Weights of a small mixture-of-experts language model, trained from scratch on English Wikipedia: vocabulary 51282, 7601 steps.
Below are experts of layer 4 (counted from 0) of a mixture-of-experts language model. Rows are named router (the router's row for the expert), gate (a neuron's input weights, with its number), up (a neuron's input weights, with its number), down (a neuron's output weights, with its number) and show model dimensions 288-383. Each number is 128 + 32 x the weight over its row's rms, rounded and kept within 0 to 255.
Before each expert's rows: "comes after" lists some tokens at least twice as common just before its tokens as in all text; "gets" lists some tokens that make up at least twice as much of what it gets as of all text. This comes from a sample of Wikipedia text that the model never trained on. Tokens count by the router's weight.

# expert 45
comes after: "\n", " D", " K", " A", " T", " Z"
gets: "===", "==", "====", " \"", " =", " No"
router [ 79  74 171 116 157 116 108 151 145 160 138 144  93  96 153 163 123 151 122 110 177 201 190 115 101 164  79 163 132  59  77 125 102 144 110 156 141  81 106 107 154 152  82  94 122 122  83 119 122 143 122  83 130 113  85 137 118 120 143  36 123 189 152  97 121 151  65  94 157  64 168 149 108 132 105  81 136 146 115  66 157 141 163 108 128 135 110 127 122 106 133  98 153 131 131 134]
gate0 [174 139  80  95 133 103 104 178 110 130 133 147 157 155 112 174 136 125 164  78 117 174 157 153 189 111 124 152 172  95 127 152 125 132 113 156 173  96 137 104 171 124 122 147  68  87 149 136 142  92  86 178 124 114 136 152 131 125 109 154 109 145 135  68 120 177 112  77 163  89 126 203  45 139 212  86 128 150 105 138 200 140 123 111 134 119 128 124 151  72 108 125 117 156 133 158]
up0 [146  96  92 203 153  98 172 211 123  88 149 159 138 166 154 145 151 146 149 107 135 123 144  83 115 145 157 179 132 139 125 144 123 135 116 181  99 155 105  90 160 174 104 138 149 142 119  87 112 127 140 150 132 136 108 130 110 125 112 135  77 183 141 173 140 139 151 150 151 161 129 137 176 209 147 128  95  96  95 149 149 121 156 135 179 142  66 106 173 112  66 146 119 117 164 109]
down0 [122  50 138 136 172  97 107 196 143 140 144 172 151 132 161 180 112 150  76  69 114 154 174  88 129 104 137 136 142  37 178  82 155 102 108 159 129 124 149  94  94  95 127 166 118 130  94 161 104 117 119  93 143  82 164 123 129 100 134  86 121 116 147 103 149 115 156 134 153 127 121  67 190 104 169 147 109 121 152 137 111  80 105 184 107 134 170 134  69  97 146 143  87 130 114 117]
gate1 [162 213 137 207 181 124  75 118  95 142 165 130 123 143 159 124 126 151 103 159  82 146 148 111 107  85 135 150 139 129  81 101  89 119  93 141  85  70 128 138 164  71 135 130 133 174 114  91 104 151  83 143 178 141 128 113  94 147 151 110 104 130 145 115 149 111 157 134 117  93 157 110 131 113 160 165 144 144  92 105 142 167 130 107  78 124 112  81 173  57 136 136  83 175 110 149]
up1 [161 177 118 169 125  93  83 128  67 138 167 120 141 113 177 164 150 156  76 105  87 155 182 150  79 100 134 195 160 115  95 130  83 103 105 136  83  85  80 149 162  82 151 141 144 179 156 104  72 118 133 144 166  81 100  85 104 145 155 105 119 167 166  94 136 160 132 126  93 147 149 137 135 141 122 148 165 159 131  86 134 137 134 128 122 161 102  90  76  91 117  87 131 196 119 158]
down1 [ 99 134 134 132 142 104 128  46  54 123 132 136 129  83 102 135 180  71 122 173 116 145  84 139 152  51  56 127  93 105 142  94  94 120  60 157 135 158 143 121 146 171 147 174 128 100 128  96 162 113 170 159  89 120 126 157 141 100 199 138 163 106 121 100 192 144 157 175  98  99 114  75 127 125 147  64 152  82 158 167 151 134 121 112 107 176  87  98 120  96 127  93  82 148 150 108]
gate2 [145 144 106  95  93  29 132 152 116 122 116 100 110  79 148 163 179 133 189 119 128 166  66 151 143 121 144 128 148 109 112 102  90 173 113 122  59 146 172 159 126 119 131 142 111  73 149 145 150  97  74 142 118  99 116 135 135 101 187 161 168  78 150 105 112  89 108  96 135 173 116 158 161 133  99 133 186  59 133 103 129  74 146 128 128  59 127  67 124 103 131 144 147  50 174 190]
up2 [ 86 160 100 120  89 119 111 165 157 102 137 136 120  88 104 149 193 117 181  89 115 154  61 125 130 128 149 160 147 101 150 165  83 139 120 176 123 130 165 124 130 171 105 173 155  77 131 107 159  91 110 143  93 106 151 131 171  91 179 138 129 131 137  75 186  33 117 125 151 145 123 130 130 131 153 125 174  95 109 104 174 127 132 117 111 126 134  85 166 123 146 116 156  79 122 194]
down2 [126 116 178  97 159 179 155 142 189 109 102 108 168 124 130  97 173 166 157 179 124 155 151 114  65 156 139  78 142 148 151 167 109 188 143 157 151  93  96 138 160 136 168 139  74 115 115 127 140 107 148 186 182 140 157 158  96 171 112 139 125 124 109  77 165 187  61 143  65 141 156 114 139 143 102 117 179 174 159 168 125 160 186 131  95  77 166 185 131 102 159 159 102 153 151 143]
gate3 [141 133  81 147 111 148 101 140 114 165 108 109 172 110 141 167 188  66 165  96 141 120  65 160 132 136 128  91 109 191 156 100  80 142 162 131 106  43 101  74 142 129 157  87 169 135 128 122 127  73 135 128 130 108 159 112 150 130 106 146 113 150  92  95 116 138 164 122  94 102  98  79 108  94 109 110 214 132 146 119 138 163 157 167  88  94  65 135 149 118 118 167 160 151  96  99]
up3 [137 132 132 133 136 102 110 118 140  74 178 159 118 118 131 133  87 147  53 152 128 158 166  81 142  78 139 103 134 120  85 131 200 124  99 133 113 203 158 167 129 115 123 150 107 113 116 135 100 138 102 126  71 128 115 114  92 128  95 168 105 105 142 140 133 125  78 104 161  87 143 172 102 120 141 132  75  84 123 155  68 145 113 139 168 170 149 119 129 167 134  99 116  64  88 107]
down3 [120  99  81 146  99 122 110 141 226 118 123 184 152  96 120 111 174 179 197 109 167 159  93  94 165 124 184 110  95 203  88 100 141 116 215 140 153 131 104 143 158 133 121 137 131 140 100  96  92 163 179 147  38 113  42 109 124 180 161 199 102 112 134 116 120  98 103 158 129 135 145 162  85 142 133 146  86 154 171  84  91 150 145 184 129  97 169 137 138 159  63 171 150 140 172 123]
gate4 [ 95 148  86 157  66 137 110  87 127 112  33 106  75 123  94 113  70 166 171 122 152 115 138  59 113 144 140 160 159 128  99 107  92 149 118 143 116  86 136  51 157 128 151 100 116 153  69 128 225 132 111 119 139 120 119 180  99 145 157 135  84  89 122 131 123  41 175 160 111 152  94 191 131 169 161 176 129 146 122 135 152  89 173  89 135 136 148 130 119 138 136 155 132 170 124 122]
up4 [ 70 123  98 129  85 129 107 134 161  83  54 104  76 164 102 134  49 212 131 150 121 121 135  96  73 111 137 137 170 139 112  83 117 170 130 137 107  92 180  59 139 131 141 108 161 164 105 134 217 139  84 101 101 122  88 188 108 144 176 101 104 131 102  99 116  71 181 151 109 166 112 203 155 176 164 161 122 131  90 124 124 131 213 121  94 132 146 125 131 124 157 169 161 180 111 134]
down4 [118 145 136 110 124  88  99 196  72 154 129 178  79 104 145 154 105 132 128  79  89 128 132 114 125  87 179 135 138 137 132  66  77 120 130 118 155  85 113 211  93 139 166 137 105 212 208 123 111 166 173 152 126 121 150 179 120 164  85 152 109 160 114 124  41 116  99 131 127  76 119 153 116  90  90 143  61  87 131 130  99 169 146 118 146 117  82 131 166  76 171 166 114 154  98 101]